From a checkpoint of a small mixture-of-experts model trained on Wikipedia: 394M tokens, 12024 steps.
Below are experts of layer 7 (counted from 0) of a mixture-of-experts language model. Rows are named router (the router's row for the expert), down (a neuron's output weights, with its number) and show model dimensions 96-191. Each number is 128 + 24 x the weight over its row's rms, rounded and kept within 0 to 255. Numbers have three digits each.
After each expert's rows: a language model's description of what the expert responds to. This comes from a sample of Wikipedia text that the model never trained on.

# expert 48
router:142106138091140084135134185125124103115099127142124109109106129185153121091087135133132148118069140125110142150124118134133143140151103070181109140122146150128103143120159173107158112114149129128112107144104112109131131131111182165154162143114156106145145103152080155129127116136108165136
down0:113156126129120170139102104131128143125123145150114114158162169115095108149119123143116122143143155179132108112133104137118106148124158133117146122115144130089161100118142125146130112116117104120113116159155115093099115087120115106142070157111104156161107105069180123142140129104124105116
down1:111118176120122109139107088141112142125096120148140141124092108157175093123115105095120111146138149129157145093109125123100172110179100140135118113137120125103085111163083090121136126104134152085107137132145172147088129116144120150156140112127159126078110185076113130116132131115124167171
down2:150134125131133177128112171125126128155109152125151125090173150093144128135089160147142117127105134113131099089147140144136104155114140122125169113123113177117130150152105122133155074105111105136120131145128143139164125180103128094159100127126131130117142108143149146119116150134131112116
down3:131116101107086100107127159107118123121080110172138121151130174106132110148126114161085135164110127099123140111101133080161132135135078146140101143162128091109167079160104151114118142136159130119149166124116128144145142131116120099113105083089167091131101150150119102109126110107116119110
down4:140124106137105157142144157108119179102120111105156095141135138093113127150138131159085105145135146110128105110143166064120138160147187115139135128093165126130093099128147074187099158142129131121088122105103107096101141121122127173120134142109125195160134088164129126140140125131109099097
down5:100094167128120155185129145119071126154104167098133114115151173117158156108149118097086135158142166117152102162133143146140104096129089130153129145139135136142151109130119115154104136135172152128084147119109079156106151133099121132143103137114111116097116121143155109124119126126156106118
down6:102130114118151130135137148108116088181149120121128189158139101105145105071121112133159149132161127117130133110140113128135121113138099107148153107158092169102159144129134137126127141132114146157133158131105098108106120181166146122125152149136143148136130115113094136140118134145128141147
Abstract noun suffixes. Suffixes and endings of abstract or topical nouns and adjectives, like -ology, -ism, -ity, -ical, in transgender, malpractice, conspiracy.

# expert 24
router:121129189131184068115147108101113068115132139094111077106131154159101143113099096163128089152086172134157120134131107116136124110126146141115105153100151161114117145132127178098161114125124132152096095125161139119102081128161132092133136168105094079163174102138127137133109142113126175180
down0:147125155114133140148155143077158120104082119118118140092143141129109141136125131129118135149123118130127114151131145123085152132131072113157133123085140133102120137132126129114125156146093125156158086181132132116106069140129140098149116130099154172101121100127101141121148141129100130122
down1:102141126154119096105156119152105158142147103140130117137178123086101136188104161131133127156182117130148143133096130144102112089163125160108117159117116136143137133129130181105106097131087098122145118107146153124149114131140166102134119138148127155166115126157103064138109101137119126149
down2:120111116164091114115137133191148139110144163169144158110133109117101129141129103090120147141121134123125148136092105130132142105100126108192164161086104107156121146101149128156119118148047111128115120145166100120129164116105138151130145157103100131123160131087141144188095163124140103106
down3:145144175108119143115095105156133122133097122145155118128098115125110101141131149112131172105107106118173168123107108123106114131146123140161094151169123147126138158100115120133123132134158156091131140164118129133124120112101074154134130124153132141161107143161139104123157106116095106100
down4:120088108125128134106116090100093119140181133127102141092139105153148125155069118136099110132065125122122086138131080126132121133148126165100081166139144109121154160131115089130135156108123121118067153124146172209156153126164085144164157103131098111142142107132131161069115160119115121140
down5:124154153128100098121061131137124127124175132100148155092131129128105101085137132147115177116110094153101107152125108127090099114123153168134121121142153153132134116125126103148137098134193114155096073113164121117113093120145144123167096140113099142141115108150083137106147138115119141124
down6:103114135105126137107148128074160123111145150152129170117175150124165091134130079142093118123116136137138132116104123122157160145155118083184112168098155109105187151112176148132051141130154103095164162125117129130155101151139126134095108147136112153061119117148160140119130152155127139120
Consonant word fragments. Inner word pieces such as ec, ic, est, ast in long words, e.g. gyn-ec-ologic, for-ec-ast, deficien-c-ies, escal-ator.

# expert 44
router:082152178141097132106186109105128148118102130141156057120093079134097109135117155166131090144133132148160134120138151136134117139148161130122167121147150128130138131163162128106171109129138147083115125118143126185143165122161116132087142147144168147116168135093166157153152176122151137131
down3:147151145152130133128119162114151108123137125162102121122089120197054182115129158111133108128120128154117124158133099113091149121172138108090092124136156100142091151150142176167123099089094109126164125145138164125111125084100098136094083163111156139119135145183118134151125121095121140124
down4:153139125123148170123097145156119145158118148118159128114119140107147119139107109129142099133148127117099140150132145137195141145127096168151108155125129137142153172147151162117127171145137098136109147138069145097153111128138138139162153127120152154110101160111083134144118147111116164127
down5:157160125120130143168118146162141124108142129158113167164141183101109115133172123147101103143153127107115160112086113160163128099120102123095115158104158109148108128103095132133121150143137113143148118104120106102133143116090118151152098116130145097189090123183144122104092132170077127136
down6:133122119100114153118108139082112128110122134090113135117152142123132089140159127188103103126125145161119105131140129145155079178149157112154100164152120105147136104160134110127119146116122139151116130136127119085119135101101140055098138120109089158132090118095111145171121102139130126107
down7:154154122132141110139133118141139136125135165131128145173099100116161096115103118105139061141139125114120141145189134138141181101120109125124103084136141127165070144117089151112162147116119131158123081159088117167129132075117141141119138117133185131143165133130201081100074111106147123117
down8:091086104147157121105132140103123122176109080133136126109145112142125133142135175131129131120134134112128129109181124124138104127145151149156105175111099089160133094121129146133150158137119174133098107101150147108092127156145103086121136149086085143140138091092159166099113163126126147140
down9:114149118132158142143141117124106121124119106103117066106119092125106120071132147083171193127080153155142147111134085141122106089127101134083167104120123155153122125171114133112098127166136088113116113142109090131185158138116129092126087152110139156096129134121145116102130127152124099115
Pronouns and title words. Subject pronouns and demonstratives such as it, they, she, this, which, plus words following The in titles (Manx-man, Name, Next).

# expert 6
router:062131148124125105139138116168156128155160144093159150126130071150115140164151158149130131149132166121192124105158115110131120140122107178111107106163145143132144076150160154090108113158183176110166114092132139114129115108160109085139105103172137120144143076105116144104124147149128134134
down0:120137097137111179156112113114093110098112122162171182130135182086145131185144104152130153077120127153131109135100123140168123175138207101120129134118125134127122075131115140094109140141130124110140167148096154134138164134119154114141134128138100154161119169109149128142075137141115149118
down1:182123113101149105153153096121098132092129152149156137105134162143107121104110106122116150112129117152113096126127156131113151133158139146164092118134101135123144144128139122094171134142133151060139152137148128121123137168164128176142158125131103140178136136134115141145129120125164203093
down2:096130116133140120145125140090163116092129124176096098125105139163096099126153130145140162128108134135091120112137141124206079112173117139119105148125102123099160109117073099090113104157117146141114127105153125136084147108103135117123164104143130095151137115142144169172107120107143137125
down3:112131146149082122131097152152091116165121149134130123153072150155113156157116129178122112133148126134117157147118151106111151163087134135100112131138136143149147142103131153142094131113108108157141125140130147113113127172109054156193107142128127135179120116096150123162130160113113129119
down4:106139142108112119138118155141112137193133118151146070140165150145145070121179157143125121137096145127124118121129093143145140139182124149097116132144175064115201102121155167112147126128139151093174116117134096087143193133152130102150119165170152156071129131153126104124145156134142104157
down5:147132115114127141122129160092136113122118118119094097180139169102175150091136108159169086159138123138149122093129150137127131122096109150120122139106163145083196105143112141129113127199105134067118110147124139098076083114123087130121126173141132157094133147136125134050112107127141160132
down6:128144104150120089123115157124196141143150129138130104130075146153124123072131161146154170151101148116130127146130160148146076108109140204125129126125136127114112140095099096173166105134091166106163103116132135145081132134133124116117120156115130102135159163122134131119162139092109110154
Personal name pieces. Word pieces inside or ending personal names, mostly surnames and given names like Bart-ol-omew, Vaugh-n, Brown, and digits in asteroid tables.

# expert 49
router:131157140128136102113168180114091095132116170154120128106138137148092136123140129145131109150117137114144124156162117099194115149131160106136144114117124145126122177168103067124141128103151103127135154134143110112112111090158105127129127072071138085115148129113135121108107154134134113111
down0:187126140131156115153116091145111111135124117155118124139118115137153112127129144075143131129156135154134097130120141136130154104135110132138121129136071096149116121139127131140145101168188137096133114093116175138114138140109143100138100135134099142122134112105153141167118156146093174169
down1:115141155103149101078170096142084144147107128134137104124115127123114130144084138129117092105119161105110177094150125178123080121103125126092092099130141126116110076149101099141129078097130138095127118126149116112096097190131124139105103115139126140078136097145128155146129122113137149121
down2:167122120109110113119164144097139122126103142121137115137157165111141130116121140142107167111122103149138115117142125158115124119128122142148156148095139111142152153153082109115122122133153131164144161127158146099093115152104146132105124134096063136133095117089164162116152136137117132113
down3:129102151150120153130155106133115092114166145143096147121143156129121132144161122118106117095160148105125117101131139139139154118111148128144128114141115099082135107179093082151102139164111151077119176125132141165169123132147093136128107140134147145097145103102139144104160097077131101167
down4:160178120137122119126107085147127120149088143118124122098149112135156112125132104150099099133120158157100091110117100134124145122097156155116110153155113098123162096204115103127119165121125139129125132170145120150140102160100163111112078115121153126128143104114141157103122098092134127096
down5:125128161109113124155080128132083148099121103131105141192158143111165154130150095084114128127152099133144150121088180145141140114160146104156106112125144158147131160106119164096078137130103076137165144184119138121144103150082190138134153157151128146144111123123088130130148112159138156114
down6:113094133143105139103154103118168159133131148082104118079114088107120111158120151147121112113107080109121105099159138108135093151139104148112121096154154157088128149107125107147111134123152160082109140149099107175172130138084119169119100111095120135132132137073134121155167125126125100131
French and foreign names. Apostrophes in French elisions like d' and l', and accented letters or pieces in French, Romanian, Spanish and other foreign names.

# expert 9
router:163121126169126107154104139141131094133143100109112096121065115136121135141109119143117066083131077134161126125128104084146108077125123157125144161152167111146155111139079127140082119117162123155140143146134145134132110116150100137136166160109151118128114104130114143129142128136119112166
down0:140076110125138119144118092181125142130135107129133124111176147114105146112124108126105105091123121132133117138145142117124177079100070151150127143149120099183186152142139078117133156145137113106157140110147126100153180133147162098135077091119086131129134149118127151138160112147115061145
down1:127103121089124116078116093105123151120094096094150146154125103094167154084151071084129163155174152135107131113132148137144154109117137169120102154128080126116133159140122107121164104075149110066130141117128124114123145128158149144090120140152147164099123138117154123122140098128123143137
down2:157104091084140106119116136119127135144149104160144130116140093108162092116153127117129124099103118128137083137125120150138132116150127125121155114140091135128150150077139126158129139155162140141108122163113148146123150106153157089147187134131103088147128097126156129104136103116129139139
down3:120165082168145161149122117122151113125091151122113127132116094133118120133161115127118133126127121090129140098135128145163105125096158152096142127107083149111120170114103123144149107136141176103140140135104155121122128102107116107111196114096109154154106120145142145158158147123138135140
down4:106132120139146107163084122119149128167072127124122141130177163140106099069106074138078132149079135138102133151109117095133124113142164144156115129114158123090144136128115161112144124099082119131129102139127150144140138138130099125143120142105130143132121084171116175114120106174124153142
down5:165149198103133146152150097127134159141127123150131141147114110105116127144141105178139133122129141094136119151160137143120131160106123131116121090113160107151102087142164087143151126164135113124085159074174120132130162133168119161093156115147130134146133123136135163155116125134126149179
down6:149109123156121167159129132143088121127164143148089163149160121104080187130185111130120094151164153102138114135135137122129154142136100135110132142131098068149147145168098093126199183113152128125154096117148132140159169105133135091110061098108112100090091106134135115125146146136125129112
Mid-word letter pieces. Short letter fragments inside words, often after an opening s, a or d, such as fis-he-ye, s-ar-castic, ba-se-ball.

# expert 15
router:124122128106096075096157143132156091104135127119111111107119124135131164146095119106133148081072138107096141179141122207140159113143144121126093144115101150135130144085146139121139128119126091126144139101122138147097139115124132130150168129104159125132148094138115119147081134111155151129
down0:145117086110119144123117145095120133134101115131121154095154143149101118150183140147141177134131104137157079130142128162137152103122149135167081110121144151143118135144126149074128101132095135118123161120155127110109143112137106114127113125125155114207097123128156115133114155128117114098
down1:135126095153152132152141180147134142118117153126144177113147158138099141089191119185127176115127153145112138116125080157146130170095110097132135126134119111131140132113152151138145096131131097143091122155122099134178078106100109092141068099129156097127169124087149146105118167127083114128
down2:130106164081116154121112098127163127151144144106133150121111109102122157135113131134106114118126119142115119163129100154122135157181106171105134066124141103138132128121124133132073169189167172093118151181132108172147116162156111172115136132143129161146086133131148104147161122124131135134
down3:152142146091178135106140139128167148128104087135138124142105121125127129195141141116151151155114105167145120128081144090153158122089124103129126121084174155081086150086113178152149162159156112089101141106116110084142116119095147112120163127158151114121127141141082118108137122138112121137
down4:104120091127072134131121157135063113159198090164115123154128120119144081127118121130134153147133131127132121124149158162108118131121155123167138117171175140129096138123110144153131126150109105174096114153154143068110103123113129116126191075141123139117134155119154118141104104115167122121
down5:137171132152131096123133160165133154125109128115134157122151131145189161103127150132100138111116136134140148112154140113138152130137140118100163173116150092134144087093114154155085117109097119088116178120041108127107117107120121141125155118120156141158127087171096133133080113154095110135
down6:144129132115157166114090106160154107143154146161159156094143158116127117101119190155127126091136159137096080159105129069085170131119129097132165116138168115126157152135119140144138124152125124107125155108114113095156110116096164157122077083085108133113131140135100116130100123151121141109
Species names and occupations. Latin species-name endings in bird and insect lists (virginianus, americana, -idae) and occupation nouns like politician, footballer, producer.

# expert 57
router:125058097093142118085131103136140104126083120120123130114108124113115160111104157128132074096148096118135114154120136138138135150141143142119116170152130123125161164099149138099133153163107137136120117128146144146086142120154149158123139146108134146141102126127126150159115097101114130106
down0:100145163152099110120126114172101108148152126160108136131102150122138120100110113102133119138131130126118126116127113103126115112130143097155132122129151155172053092147107174175121151089156132137172134101118104157130111170157132146162116164133150130147114124154139095138120142100119135133
down1:131133081131152119089100135135144109124160061138112083136182120109109108114105123068179106103121121128143148154138100118139130104095092125126165136105137145133145126137114159128125116133158081104133135095131131089145158096146123108151134185147107106138144127161119147143176099129128125121
down2:066149128143089148127147142134164172148153140120147139136149098116129118140115104099138139131089078130139124164133081124115123198130123123161116141118128102135081118139132160146108121117116135139132176082116155130121131116118141167191173115112136118110140123120111146141097139137151127106
down3:171119079123100127140140159133149122124130089137130096120046138129112106175086123184139114181167164201107143129125114125130118103139135127096124086157122090169130080152102116115154155182105094107116112089073112131135129152124086125146083097115111162123121135125082139121113130125132079135
down4:130097090167184175122110140157125153170163108143150111149074165071166165135063107144113121109088092110157166111108148101134132129126144152092065133140129114131158133127117107069120141140090134155111143104165114147129081076120130184135090112152128161128156098120114149151128142129153108148
down5:126116163168100124144148137118149139113159067121124137131100153146109122123108131118111131123142103123097079133130121151109148132138113200115069086101099093131132083121163143103139090135134135124130133121136143080125104110176091135111109081143131134072147146124142111140115116124145132097
down6:124138119134146114116134145141151099117076138162105143176144146152145109103147100130128098088162162127153161167105149177131105118126119120108189123149122120099124127152136102143104129108116116122140091088170130141135121111120123139118166143120090140115154105124107082138124137109173090172
Word-initial pieces in science. Opening fragments of technical words in biology, medicine and math, such as p, g, ab, salivary, hypoglycemia, plus LaTeX $ and backslash.

# expert 22
router:139146116170127160095131145132141139095175101160153147157124154086148137100154119121140148141128134149099103164079126185120101085144131112139124170116106117122099156135164113099078099088128142138151109143175145105108164143112090138150126128126163129132129115136141075154159094142126125112
down0:142159150146144118140149108148104177152078119099159113112086171143170138163145156132092119092164177150126142116144171144142179096090155174059129120141089155148107126157129117174127140154132143120127168132154142137149170150144159115116148139130139152130149112102101097135155125134115141092
down1:131149119126104133146133079137100134145155190112184150129132098104146120138148167137149138153113146110148090075131133154135131117108112103128127141150087115098090111120168151116113118104110129105170156135119123141096098164147120137126120104143131125123124109141101088083141136118171153130
down2:144123154139135160123152165145123174151113185111155111126136164094120135105111106137112121146127146127158112127150130125112134123096119148159140101104151119137147144118136134136132108114123139139156105115130099115124147166126172119131065193152114159099131090140098120135135103134144092231
down3:140140185103076095144150147109090138153147149181096102134122133092160124116099159121116094103122133145121129137127134131136100156150152105117107128135175081114147113125111144131162148145150165109145123122095134145141131171135147140116142140156113162125119136085083144089139125131134158138
down4:157141110109157133121144099123099128136096158161146138152118117156140114172096107154128127155172083118129114161105142136117179100170103120121125110191125120161162117094128106112118157096087091135113149122130116153139161150102116136153137082086106156118098119159147148146152109108142138175
down5:144126130145134134134086157157105132129120119121088149126164113119076134135160131068101115133134172137126119144117125138122130130096130110172149152128144133141108161098115106135114125118070152144126109120135109160139153125100140160140121174107127113114122119137155129141139131113118114138
down6:131115138147163136140125126119143100131148107107155176132135133111070128121107149111088140118133161104097146123129135158129090107126131085113139156158173132117119119149168137174139159134145124159150087125116141103134084138111125119122142161161145122086174099149129124143139118110113154130
Prepositions after participles. Prepositions right after verbs or participles, especially "by" after organized, developed or directed, and also with, from, during, under.

# expert 46
router:131157144120144121137154150111109071146120195149135126108152108140111124145140152145136137125106087138144108162158074107155113172143139124132181113126087136132114104158151096123171164142149123135163129128136125113148104095121078083128139094109115080121142091155165128127121134108130168135
down0:116147152134131091062107176160125140089112090102148108078125138119103119084094103135102081095128075144154164111136129152126078114107135131114119105146162157127118075150114142156122103088131163119138093122142105137140160144169161159140145112137131101075113120128116119119102125129133148189
down1:153145144143180171183124148152109095094153113082121123147088093185124141160124134126153143105147136110138125060165082134085135122163110145107150094120182156131106137168162091114106081121104123122135150149095121111157047097117134156126124120111139154130091118166111120136104130112142168099
down2:101177149134133156129138144160169126105118094149157104099141127145174148132121140080094124128114130130117139145105106107082124136103135113157077121099149108068094163139150117143120122095079157129118085139106128120130149150099122152135151115133136096155180118150111138145099135157110129143
down3:129135138104129151155119177096123163100102073092108133148119090170114149120137119111113103175103082156108118105099163127121132126202150168108128099085075129116131146134115099148136151133151152145191101150099103126112067091111114121093139109120131110123111123167134116153169101138133137144
down4:097146150113119125118129152124153107113114180115094117155091170151095075115109122125147079103134096137101095161144132137078086097158126103120104113108108127080086086084149095145145107161094143155081092117124144104133112069141073145115156170105149133188151147086082090133105129172130128129
down5:115144126164168125110089111094179144149145147165159168120129123156096107136132120153124152125121107085107115131144123136127120113169140114130118128135123102157148157122107114102140090085107113108139116170175130072144188103138138100103117110125133120126125153116122141123122133085086133066
down6:150126124082094089124128100103132142109127165124119124161110112097136094144101165161174137119144112121126087155105080140158140106112167102102121098135102106136133128142163089135117125125140068152147138105147149149129097103137108141151170142174106126107127128115151123102140143116164066141
European name syllables. Inner syllables of German, French, Spanish, Thai and Indian names, such as Lever-k-usen, Conserv-ato-ires, Campeon-ato, Ober-oi.

# expert 3
router:130163123117167103121103199131126077116136146173158125104190151126163112070078135151155164109124115137151153103090141117136112166141151132115133132110122144147118162137131123136146125121122116169110109103108138118130155153121107144135161154113116128122154117142121167121095125124110125135
down3:155129137174151123158089156149117142157160098127112156146101091108135141117117121145133147119136117097145121141124185127129165145117122136126121097142109157139141092120114180136123137132110068148127160141162180134155080110072145133160123136120108107154138167152143127140130108121130152168
down4:149148181144109112135114147178135149102134126154119164122125126128102128122115124113117131124130138133121127144137156153099111111150115139151134144127110136153140117080083134120137153086139129122116099112150185127094112165093113149139154116100183095135128120086150134172156109106105123153
down5:120135082159122144135139147160208066140109098165135132135109102128139150106114112171183130141135096114151129146097152110131141112148127088154114095115134138125115114140137087111158093105102077112146119109162116092111117191136100131098116114132153090131135094173115104105121104161137111153
down6:141127125141148069128114095148100146131182157126118100129067061164129109142093123138163136126155119098117103140134113150104143083165138156096114100117137132164106121124164104147116068120166111090102114108112151118144177094145117181140154121177107107134140170138144145101159103144191141099
down7:088109122123134117147124142161131087089124093136163158144103117152126171131123113106159116154140118191136107145164137092139095183105111114103177103125126141127154140114140154125114133095106104106154113157138143111126142171114184137145135126114116076173107172133100092096136125113104174125
down8:132147188147130129141110138110153140120121158155119106123133120160153116090066139125129107145109165134144126134121111104164153081160112162105127154152141102145123148108109145131094114084108121122117126099147150067147101166130155092119116159105106094133160107121135161121119162126110084136
down9:085124077138131135105118101145111144145165130139165138094110124153156150118180151121135125140116145127155137146142131165138139141115150149127134098111077160095118157118130110086140110137139155188132134113104133116141120113074116131139142169136151102089117131125163147173140136127090121133
Military and government words. Adjectives and nouns for armies, states and public bodies, such as General, Army, national, military, government, often before of or War.

# expert 53
router:139144136147108145061205131084126176154154138137063143121133136146130169093119112159148113162123143118149105141147134077160125135113159116109123107135140155108142140150099093140113132096114125120077130129097112130170098115123091146127143131085118128115140146134137147115166143163098082080
down0:159122130140125120137153123142139142105114162144180145095125111115115147145190121141072156138118142085151128154129149142157168099146082124116141117123131109172173139120170138117123147129197159139179127168133092114101125122112143109104109095113152127125115084157171115076122090075096144146
down1:119087104120097153150168095100100107087105144147136139115089072124140126153143134099142177102123105100157126129122081134117140135147119064108144098137129121086146112088100122169139123108114106110160080099122146142116094136155146113147109131166127114121136114061129129152158095151115140143
down2:123124107133111132117114149095166136108139135134110103134164164141104144155147116173127185091105117153077130101123117137111113098145105136096119123137120138118092139137155102104131127149140120116152113146113140117118115144106125145141112103117159113183112131111126143131152112142125128110
down3:163103111121114181129117138121100148158075175121110118142116137142102129136123106099144128137151122107136157092135153139094152124128120115097159147145176099094141150081106091147122121133157138113128121112141117143099137149137140129155135125161147132103128169134147116123167151131110117119
down4:148132116150096098085105125150126162124081121144178156158152156122108138121107117119141106117145135137083199112139127118127098142148096137110096079105120142156152148152162165132144126097108132095151095125090081131114081107134138117118122128129127150120137131111123096093139109152104113133
down5:110116118172149146131127148151145149138132124079088148123144148156121116155142117142115122112156121158144128111104137111147105124084134088135130147155144134147136100145121133130130162120110150119182113137163171122123134188108120149169094127147115173117139077151159083159150151127106123141
down6:161122083136145122167081094129111161104148142101127104135101118153110111140099147113130148093114107168173115132087126150125123153149142134104117137149115150128098138139134143184133091156119144124128091072114114082094113116110133100091127118149123128152113126156111102108138149136094142147
Foreign name fragments. Middle pieces of non-English proper names split into subwords, often after a capital, such as Noguchi, Eindhoven, Kinsale, Meijer.

# expert 28
router:110168131107160143128171128085123121162077146098119164138152125135105178140170166097138118094131112075117151119129110147156148136116168110143122128128108147152126123082113120106088101117110116131138158148095149149137122110157185120126133097140125139131132121158123192153141133155087140109
down0:135113174078140104163115106146127110110090142163136105137133093133150134114138103167109158122177132119131138109165153127141159125116165151107081083178118107097118107120102093131090116114128155120139130112175108109148131104150162088121110136061106144123160140143168137097109112146152127108
down1:142128115124117136143122125077079169099163116142135137148110136159122144154087135117128121123166121148105131095140169156178096152099108183109120171146119205142119138106136177124130145179112101111135150124159162136117114152110097135124148117148129150095129099135131120100140078129114128112
down2:134143122171128094174167119104146126108112142126151122107131145110143149127098164179100096091124158118115107102100128075114137133110133160127120087106098139093098128109129101124124137093124146116119129126156113116135110132135146162150146091130126126111114127142165131121162117134174105154
down3:167143148133159102131055150136141123131103101111165132126117128162136106145120117137102102175089130138138116087136093106117155117109098158145120155135110144122111068085140148135137154117119195126166119128114140140138142121116129173115103096126137114099131128182143157135107090124092127119
down4:128105092123107119121105133129140117113130121174102131087097145168116165125142166092137161180147135105112147135149143101144156103119157108121121176141151105163172147212173130150108130119148139152168122136166120088155129114094146178118116157139138111158135132127156137135132114113124101109
down5:153100078069130140129130153125138166142145143122099072114186135162165149104102115141108140122144121140157117100127105106165087059133138134136123113144090126151131135123123120082104146137098132131116120091097136126138139153100156115155090103145094138104123151156084152107092117180077113120
down6:144136152156109139108121135140127120119105132123122141122141100114114127146121143145108104128129129161103139161125104165097136113111175093142115081145115129156157115117149108132118146130131090144131126147081072140141119148126139118146111120125155115130091108159097141144144153163131131116
Mid-word pieces in foreign names. Letter pieces and capitals inside Czech, Polish, Romanian, Indic or Thai names and transliterations, such as Podháj-í, Częst-ochowa, Gh-osh.

# expert 62
router:107151168097157155119120135101130129147131096113134152135114062108129131120134119111136122155125131120109148095096139061145142133118116115144118127140124135183147125068146166079100123124139112108135131148140151137187103140174152141116105096158125087173133103159143126120089145145128125132
down0:144150096148133099121123155090110123108129165063156130124128142129100126128123115135161135124097130115151119162146129122133153187138133079152086116105109142106149149133125137114139129127120139156114111153146132147162147172128095143150169159157138123135083105112101104117136118121123152123
down1:119106095152134088123147154112108138122071129104125146106118129161115136122153112114105124178123101143111110123090110134146103113099131134131126115161143073154134128107103139066150156132128149105126114143113120136103103109130119108132140096167110128101110107163157103165146101110114138118
down2:117129124144101126116163111113124082107126146153157140139123156128104151107087167137165126128129121110131090135130110099169161071084128119108099117136115142116125124081158103089153099105153096128134135137123135083135150133122142103117122159160119130103155121104135129167127121125161154156
down3:157126144135110132112146143123101150113115135118135128150173150136113157159133111123127146084122147131107112120129107104159105140107117118135119126097108105116108098150150133101115151163140149131194119132148119130132126122119107145134135092126104097145148139129180126126176135114158129128
down4:067111130148151140094078149116140080136140083120090114130174120106088119110156065117155131110151143083113153095167142107113131109132135163126112088107128134134159158147139126142186125094177114079105164134117151103122156131090126147124121085165140138128150103086152099173160125090117116097
down5:109162170171112130118174131095131147146115089119112171109155145146102120146132133147121116108160127126090131099122137161174112091091111122134072141095135103136131095175084129117120125077144125062154128104127110157114136102112160142110123123127103159132145155117175166109155122153110097092
down6:136146115168112136130150128106126150141129108111133115098112152159103162098141118162114105120131136153112158146120117134128148125177112149103076086116163137147122133160103064103114130134154116138144112113124133140126142119137111125114126117135081113086130122130145183118122086133116134120
Slavic and Turkic name pieces. Inner and final pieces of Slavic, Turkic or Indian place and personal names, such as Vasili-y, Serge-i, Beş-ik-taş, Raj-y-abhishek.

# expert 42
router:142140147140131142079121111143138160126143139159122108111132144143140093107139081119117109122143162170150127196160129096109119129125095131161139134139116126134121139132140180074142097105132142100140139077167130091121155089132138172159110077107176105148164124079150131126132154126149118084
down0:102117142148126145129145157161134117169107152100064125106126120182137110121128103132168147090118090126131156116120134131187128090113134160108116135092121151129091180077095134149096131119139138127091100156134094106098104148114145145151128131131129124129122110149114141123106135133136148104
down1:142109158172103099160162132108075096113158128153169170089124128117118107147162138148099114109108111135146128148132158117164123122146122143119148139183151109183133158126150122097120105132122100104156146120105106093162089121134130128120128122118126134111112152125087123156175106164115129131
down2:177117113117116083096160103106114144104112119094090131161141113114116124111077116142141129114126103136166145120125137113174120093151151131110082118101101108112095119095133121116108105152158132130159153141142131136154115119116146160104101118106166103112105098138112130132118134113133107169
down3:139105124199125124166158094119149128134116085145141136135126120127115082101177136154109146103181114107158135110113142117169143149120140143047153155147130151077137114095136104115101105132113122149083134116118079109119108087088110123124107153100107111128138167177095146126137104115154106145
down4:127126135113113144132137110161092128116141166069136136157141105117089110192138114125135106105145142109083138082132114152093125118148095121086116070155117090122109126155130159129136137122138109109124165152118159133145100145157144128069164095112134143077107169128155116142131157117091166108
down5:145153112145118118133100142114104130111102120102129134099164145133099182088111149112101133097107133153111134132109156144134126124114139125155115142120141141127141133151103109193120122117128133110129163123096159121128127089143095063142154127139119173118129120154119088124084124123112085122
down6:093127136135072083134131157127134111124111132075135126135106143160124110129128149159123129088132132108108124102085099117160158073159160092172154152170118137134114102117115127159088151122152112092138154139108098122123144088107113130132143098140128119117129177116136122104104148075112107126
Articles and prepositions. Function words like the, of, a, in, about, mostly inside or before titles of books, films and songs, such as "Mystery of the Banshee".

# expert 8
router:116148146103177115144183105130051153148103132108141139115109122125106139165177098132157107130121109116148141115129090118124137149120121144135143154139102134155106107117113135129100151139130148125097158175157139098146136097151092113131126047156134111105101137151163138125086128139123183109
down1:081099135087140096131120152155112104094114091117151160147158108146104150130163123088146076156158114122152129114109097123136148144105133131159131187150110121142105138095128079092098133124157097108157110124053141144135146134185121116102100128104153131117144079086140145122118101146143073159
down2:150144132101145084141129076138152133131165140159134140134117094110093154141154148163167109123121135119149168142100093176085130119119143150137127133100107136131136167116117105146112062085127125133099165156137137126151141150102097091134128117169087140131117150136116154127159173181135073108
down3:120115122103105142148124162167183135107076140136114141160147083111142117108120100156122105157111159112134129162122080096128121160145100121133133117131149118147142152085180108122126126129152089161082129117101080099125135133133118162154109119143147103134156129097146102134140115147128119139
down4:087132132133135103147134090133097123137133095123141115092129097123150060110128162061136155163084103158121096099137108124116176155112054129145159173146102151110205139103146111117115123121163147139124142124110129163119132123147153146136136150149133154145121173149132146167128160131114109147
down5:131121149142133144118128043138153122115149105121122109134142141149185109106142117091151115148159174132150108097145128120069114131109164122120126120170111087108086131144131139126077145138166106127125178134150127077107147128166157132124097140126101155059121091145157112202119113113162165116
down6:106123127092133118131160143142100130197101144119123125133125135159123139083145130122122120133123123135152136122111151113113121135080130138148132144128192097174146124112156114123114086141111089127096107117119112140135167156111111150110175092118126096086124106134124137139128110169085096141
down7:098088133085101103148102170135109143143132123109175129112114137146091140151131142124084142155144164109104096108143185128115123167134119105150117149147132138155145143109081164134115109130149128080131160114131111139178098135123126123143092130140105074157089170126142166109095158129089097119
Personal name pieces. First pieces of personal names, often capitals after Mc, Mac or hyphens, such as Jeff, Greg, Mc-F(arland), Jean-P(ierre), Gu-z-mán.